From a checkpoint of a small mixture-of-experts model trained on Wikipedia.
Training: 469M tokens, 3577 steps.
Below are experts of layer 2 (counted from 0) of a mixture-of-experts language model. Rows are named router (the router's row for the expert), gate (a neuron's input weights, with its number), up (a neuron's input weights, with its number) and show model dimensions 160-191. Each number is 500 + 50 x the weight over its row's rms, rounded and kept within 0 to 999. Numbers have three digits each.
Before each expert's rows: a language model's description of what the expert responds to. This comes from a sample of Wikipedia text that the model never trained on.

# expert 19
Description: Capital or lowercase first pieces of personal names, fictional names and romanized foreign titles, like P in Poulin, St in Stasey, no in Hikari no.
router:457441421548487574473497513506533500448564455505480540502444498566628451586547522459511532551538
gate0:505478525446489511559500422447534447420508534421515606449543518434488584485503529407530449538536
up0:415545406503571559448417519502533615528492467602555485498450547502523479468587570519524458468467
gate1:494452467558514537552456537500450508494493409385461436465491534540554467591589492506520478562441
up1:383461520526527555532475465487364478491460477459461400520447532503566557410493505505554565522434
gate2:505424449458418518473555490555492503460501513493490463533511431412479518521494522561489541526590
up2:414427599508492577571467578499534396541502536405558536521554455607453486505473363478530520573516
gate3:489464497534464465426591497529491539386519514444457502396531503444550498414448581582450600548538
up3:407506561621563458494600520602538452487461478424443596537609557496510460532463547492514510428505
gate4:579531573465343446421465499557591561479418446526523479545528560451497517455521491418504530526485
up4:562494462518414452553454440533616497417484485491512485437514515494450454540475445461545452505413
gate5:403554494460513469549512498540487487497428485574521506449487542547519491508548546422500573445534
up5:583460517511488552587607481454465503554569583461479441588467446452497532480478468493483419415502
gate6:482581508537536539634489525530429554539459562407546486576516479519460456482486594469459476478451
up6:504480570455501525536520466461505515529419459451608589518509568473436545529523554419509541517435
gate7:571538557502570441613522541481442538427538535597510520561556498426557429403429547471533478551483
up7:530496618514485373453485463388470503429468563472554512571523543483565489477538487506513472451398
gate8:477447559525449452579438451426484538498508537388526485444407524635438452559601501515495488532560
up8:500460595580521560520475396478547615414598551540494492489399567511464438495536506477547502471526
gate9:464491458537508448555488567465437542504469482429450506483558476490509490502489654516448506477590
up9:516525472511544447559477561538518502475526447530530504414557466604507428508570473517620529492516
gate10:511520509449498575485493575511481527530424560514498522444542437443542454487560581550476412420517
up10:615436460474566488448487537573506563560515442503531493514535598545430486445543527481580553405375
gate11:434490548475406350455473451410568591577463466547510525465437533470476533510559565476506372532468
up11:427494542525496497568455474493543541528502525566472449451518547418500461502553594504552539479551
gate12:504424449588429560476509462434510514451580558495536426497507486645463546466473457466440501541489
up12:525493525500490431542524482476449457509449461481561536414490502487499489522540534504456475456520
gate13:593482552463455530512541551430382415527431459511508432491536520469544564517571452495481574509521
up13:490469424459584538447524506476485527583478517551500379549553552507485544429514473607401541524566
gate14:503456510510445582492444581559459605527552550503517542500581523483511471510461471511434537467528
up14:575451553403395502558449475494502442511521536495515400500490484527575448592532469505565475501492
gate15:553449497603554498526522478473419509440425416577468591470389514533581485495426548443446391579490
up15:515410544599517535541447453534464596493534453546452568421459533555487502518508637428572486571448
gate16:507565529444481470437442535421484526520515479595472581565507496471479477550495498565455474591651
up16:627471491478514521508458549504520447526495484452542447486545469511523577396469517506451404527369
gate17:469497477419498538521507507524445454470515554471473493537461561545561445494448502468442432533485
up17:440491475511424422460526547441608591647529449481565575514509453544507488449547446574504461488410
gate18:446543519553479478479521551525504441489400472533511501527586527517609454533503471601465395502479
up18:569510510440576468507482424515496415561542419520453451517426397559482512512495514492524519427544
gate19:479473474498443450573573514471513525597446542577563480466488399528454496504450481501433519536524
up19:472513471525501512521540468464590459493488392490432431556530467561535431567593597512489471514484
gate20:475531579582461566531516473521510474512421530539534489522451531562540519423552630483388488494515
up20:445403494571585466533488473527373501531487548487540469469544451472475482470554478468465639477508
gate21:512463491515475354483604539402489527462495566473479526503463487509435494502467496481515589551459
up21:526490430398497461519374534537500435518584363508550493525522599554567500440581542537520598489488
gate22:535496485445480576531569515481442472522532470528450356551553541481525582493556585583452470628424
up22:445547499479473456576512531391375521516492408546472480499567560476476500446514519530434428529367
gate23:462399455534427612448546408434485497470514490438514459424506486465424470480483444567465529458460
up23:445461545500493442486496473500526422467438534603501521470501419454590553553450476515446491505569
gate24:448548488550464553609562535385632455518409443479545556466514514537429423423464467503417521488458
up24:448554566431550416487498467567496530483469415553439442544537640467535518489522517580520426422509
gate25:622525677452566426452466442525501467472470537501565482511531543518519527482505459485552554503478
up25:462566511583463581559518572450557546600480449482519520461539444516519512522549525511532508502548
gate26:603601480525552607512466481399411458453432514509537464504490520487493468538568486421514500544527
up26:433518455468527469475593479505498520535425551537530471457462451519524557439448451513521477465407
gate27:539458500417498573405481465482478554445472539466556482477535427590470533503505530528465483529457
up27:411605526504509472428451467478589475452485435467493510515518519417613492535553446398580567513542
gate28:532545535441485508510514516563437478455522524521469454483454499555477460452472420525482462486426
up28:562447531500585376485506435415507496516411510363532561452548461411514496467446591502550513571554
gate29:518483595444457547625497621550509438547478465570607466475507398490462518517514542527453438512485
up29:463396516519583527480453435481705460489437505492477487549510453431501518569465494503520573508563
gate30:525492434489534461518507545454458460498533521506517526445403439486522530462543474490527537556529
up30:469405507600507515602533520562474513501554585572458469511520478444507538442514498529570435549566
gate31:516528507575492510526567553550503394439666516568480557557517515534576618487492477515475457480503
up31:506483544555438496404517423441458438481551501489462544420489540431509467423511480480571501525492
gate32:493326438495489526556559503496498501469549533579462510471465459535492465519536469569445540502541
up32:525509456446522481586553459456485439537552477527505557422460503435467507509547546497570473579484
gate33:594508542513530466500553420474422486451491479501422500472578421563463482536432474493510430551468
up33:444483394503565542486567595557560457497516554517510490575489406453502493514525545471528459522594
gate34:451487467523467436589506552544537435443469437491451524566459493462535433522430500492402490504540
up34:546437600518519515463458525499474442451379492522462393443413453508417523558513572411539553506565
gate35:457534410493539385529503433589548601593381492430518550599551469475501511487459505492450477542481
up35:424559547569464407564447454606506514545475458504556572541518483530446483541504555508392488614439
gate36:476423474559493568558402547478482511502506475586552457469454546585498509442483513558541512482532
up36:536465450534450615470497478457535507449488520479566478455526516412451483519544465496542501481617
gate37:466495438498473539550490363469517555473434559485441438528439458458570449486484472550460513534472
up37:474501501538467504526461526412458474544492527516546495478462391464501447469498473560449510465552
gate38:515446563510511458475557460507546539589456424380582530611446514543606608618542466562508491563544
up38:575467540440512543544440555549526496430461438455523472471563436602514419545500499497414481463418
gate39:455388506499533503476463539520525540484504474559550486521568503532483418630550483534438418489475
up39:504494487484475631520413532467449390466524436425540424465364482513558469486524531544465495584500
gate40:451523612546442569511479588593541515519513415511569555509456425468606456468607593471474567443554
up40:575557542578494545562486499558467428611468533506427461483510424478499460388507399435534491517509
gate41:469464543551383552572584506425430492492495512516425532501532498570538553465535511518400449555586
up41:507511526527573561472425496604518506559523444475562485522477550488477479509429503565479536412464
gate42:438492520455509665474504477408472494538552547482512429490476539540470413465590471494573506442414
up42:497435507504486605495431554474481557496468422467522448501551562516447458455546578492537453411489
gate43:517479528477551491585566539522479497443481474576462453486534546561514470487395419531396546384502
up43:540471476531487545501533543358449602489481471500515442467496463506498454439514457469431495504445
gate44:558559522480392583521466522491537461518453479518488515552475488491483566511484523557385464501441
up44:468451465500527521383401478494476521461485435568423562451504512517414431491459478557496499486451
gate45:539472493486528553429516475467466546531486436507544407557516519486444462479519373478523459399417
up45:420536522532447427560619466505490487555573467604551389442513473449466546506517491480521478420554
gate46:504488478541447552453414470437480540422507445452529439506434462517401487534507417559568557533509
up46:493540469509463484478521426527462529449547471494530537466580494610525510490497575552512470540517
gate47:543470495543559543512595485541491499529566470480442511536540419546523426516477508586412488480527
up47:511438508517534445467457433572545475520521492535523397468452377511477337499572544436421435443466
gate48:487455436469460521473480551499454494474511441562606484605521540517496545588550558434371463491516
up48:508357518416447469461466539488399498507560424565525510493437442454569487489547573501474448430488
gate49:482416488497474488529448546553589586497522523517516444489430490487491464495577507448468458577465
up49:505468330475439483388499405355455552482503567460527536496503464484526471492407420483548590443458
gate50:512575534480365478454483430488560606513531493502587598561510640608469455526573505463404451561511
up50:515563552551414556472527443475535597487484455507593563556499516557504501511453476414409543505570
gate51:512552539553519544481545536524391485531465455459489494537479488582503449431530463518545520557593
up51:500532508469491508455521449494450402540473528577506525533491505580511449525448446491581497522621
gate52:591463542498379552439514492462526534464515482468503562464517614487544540495463486558557532556549
up52:482546493539495492448509533559472536581481493475506472533511489502503487438586504470515420514438
gate53:399477503523439548542459441551517517461469504502504486564497474455516526459521435479542505611509
up53:451495506474492496536501455513492618556415586604474432516481525546535601490421478483540518498466
gate54:460577489482505465654510486551526529442513520584557481523495540563473418474545522544600485503410
up54:493442480557544496449440498558416458572538463500471492477542512410509511470489428474555532481540
gate55:509539500469498497543471560434560516367502417531463466430584455434503563454544519529456534417452
up55:420503519477422495570537371474488443421525587431530547558521459516491547468538535499511494470504
gate56:539419543442503486577491564558519500480515548378483554558499475446509456495499590553477518493424
up56:554512473449471424473481474557433473561528453586487567499545474471425521477438404471566467493513
gate57:509531563450525556488465543492451442458545577529485594407448516496550491468509593516554507475546
up57:440568468527488448584556436463465530467455456517519429525479485449448468522561520514446519460498
gate58:534487492577512520537437453453404524441575567496566376484628469598473506547547480510512515469581
up58:477506495528595500396505455429501528459568477521478529426486494482522568550480502408567480562510
gate59:596406471426543581531478563493468511523513430507447581589470505601529454503533506424566469538568
up59:509497513408573598527383520558525542498438583504516566495450469536522540535539483439538492525492
gate60:525514522555502481530602512454462541424468527423550465439547594533508491507410556593433458578565
up60:418424433541514453460540401570542543489484522510483514484591551512457462453492462567507482500472
gate61:603509467562449532541456553573493495496444504501402479486528511440597461489465394547551432506463
up61:403508509509444440486529472540587494501583393479439559561448462555446496557481454535482529469525
gate62:535478531563446562562462464586472465476592615432444486481586447539454508453514535534495444535452
up62:476522475473489558431453515502452585591530501522550447508534450482553477549451575469617389371422
gate63:513504491418413473480517454534512568455412489490559506453557427484463459550551515551418535585461
up63:560416512584565478477476500476504473530497436414466522501503497600485478482548500490557451439515
gate64:421553455477609474470457508492528487489506462432431483473569506419484483518490473485389536477571
up64:501467469472501539474512470441460509517499534498459525450587546511517446532514483422452506574556
gate65:483536508475474462523447492597603506368546478432585517506559492445529453575472439461406503499499
up65:522499490556523575565455528533466594478530512512486470558563474598423504400499563475487492538505
gate66:449453522514519463524499469455532415540447461533506487619507487568535529510524486544507497475518
up66:507528528521495562554533573487446485463560508489430509446469514586551523457438571466529430450499
gate67:537457528569411537519435535480412510504492617449445536431537565456528550488478512604544468482584
up67:475503477511529538582548541552487433516532369501433509469576399504499429508501504445507542504578
gate68:476459599447379476539412510518509425521525559545471415433561467635558518469457491410490474450548
up68:499435550477537438444391514513522537452513486528557476486519570423530494452571506509489581548493
gate69:532442503488433595390545521574478489481503553498531531419438429403492531536498472500484493486500
up69:505498433434514576487443450510419474441503516568486520538519454516406500507527526571541591532492
gate70:482508494497510493432456506479642501543463522486572540499526590491461471548504561497446443479600
up70:496509505454555421469421453545366518458476509518486439481503424438612505499551555456514468447559
gate71:360560481394454504448553496534534490496484557442531547531577542548517557508506487483599449532534
up71:482421515533510469443510458410515561510516475557482501515409485440596573447399533525537394534408
gate72:506563528472509447566532557509502484472538579442611461511455464587471558507481482494593541503529
up72:492505490472533466485545544493444577410454517544485568504470565474549528465520515531547549471487
gate73:452581511405457460421421445461568562498548480408560462502508494414520518528569476465515456465508
up73:483494451483496490501560429522407550464549479591447487562545494520509425566554596507455496495501
gate74:412413536425472574579504552540459504495586435644482474438499411574563511549632563502543523499452
up74:580463510446571522487480535547495471456435420458562632448516577498514516541589326459486438457510
gate75:560486484458522467525460554466518508564506521506574522494557536505516450462470428431460428459414
up75:433537535537497503463432476610437498517499564454490465549504430485476585520586603484587450527533
gate76:482498494556439581489469442572576424524480604595530539444448511447562490551542445516556481489515
up76:536452510596441487576448433470494512429468473569436516408420437422478517528446511491556543527521
gate77:448445553439433519532504478564504554441540516504477488434550454551550522438521479533457586469491
up77:574504517431531439539515492545547589465540508569475435436567450458604484411448441595388538432479
gate78:444506528419561553500621490559385509436596428523503457440488361569466455444439479525490538523487
up78:491528558542532397470546464526505464478459461505435495478484428502475483474500439527492404450420
gate79:480454619522404490544519536525520514494508492452483540389463437491483517452492458516493489563478
up79:453582427576515557513515493553490540487419388457500450416522485589446631507554521447511493514552
gate80:533520520477455479410488453537508463593549473437409495538527527582504487546605490497558593478398
up80:524436448577437500509545533456512622603503511471570413471523537536550464492543497481400463489563
gate81:568467483598493447579452532552537497472483384519460547504481522542490526469548466495554475565486
up81:385509330471500523549579524478499539424495488447497544553511451527555490500494525554544491554468
gate82:479543491502489535660533540485484582507499529505485417459485402570467534618528457517449509495509
up82:544491443453522394451497548514467461501506495524474574529592501517426489398447556464542499554387
gate83:467539491500435523567429566597542568431442404409490464590466399464419522552513475552451481467543
up83:545515549489462465487540461401458408470503524543467477505429491420544440407475578493542455560403
gate84:529581436452516504481522466523445562472433499513477618537431531400483443424496587525358379507452
up84:477500498511511474543607530542515391552556506507535447491561506514540491496503403477567508471491
gate85:458497549525471417524497497472507535439507522493468554446570431515482490471560494528560480462496
up85:537561535474593567533497473553456444420494554581437462533459488479531549593535539471445430456558
gate86:474494660457545425619591501520592561480481468475498492476502461526467536529461486489563487568395
up86:611418525485517467450646498538500559454548505500481486520566522493450471502529421550521542403417
gate87:479489522537485540539441504497551391485500550472499438560600543504549530523463429546426494434553
up87:564453462486507512616567441519582441506536469444534457499463515601481485506525472397520510620479
gate88:519678463465548529538489550422398502486562512536488546574499566517553478572486519509489422485512
up88:483484469462534478528443448559546503502454478388413516460563436590425466503404468522435532465614
gate89:494489555579488520515464505498468504458477449550437514498569641555478541427495504534487549511544
up89:508439568510468500436532433559470453454516533545468541482498462403525459469392534541470515465542
gate90:489595436443438514565523420498418577519457476527479479498497458449531514477519485472472508481549
up90:519501510458544443491515479581389508583458525500487570512441521517583505549477547591530529465492
gate91:447540504559476550505479545423542517476505597462506463543514403509544525564535371505469425423469
up91:551511513585547559464515616426551415523544491560442446485548489564469516497534494470459529499611
gate92:534443496493414503510451496562418494496390411604501517459537481473556536559538492527528587486648
up92:432466508367551468450584492451543522549489578435467517463469517518470466499437475514472501552404
gate93:539417497542522499465525516469430407565560565441424445514497552522493417462510500586424600536547
up93:435462449482412431477524466439516415541534553510541518499498480478447472524558469547504504491561
gate94:537340543546462482517506506449519536437572501533618533499478479479589541502511532563455489342413
up94:531411466512513490435539491589479587457572467485508550407502462561467478539408531565415522459458
gate95:502646560491540553560579464539520438433481514481472443482599492517493482432470516359492507492583
up95:578478470391533576541496576482508456439461511468541406452463525542407536380432454537455460504486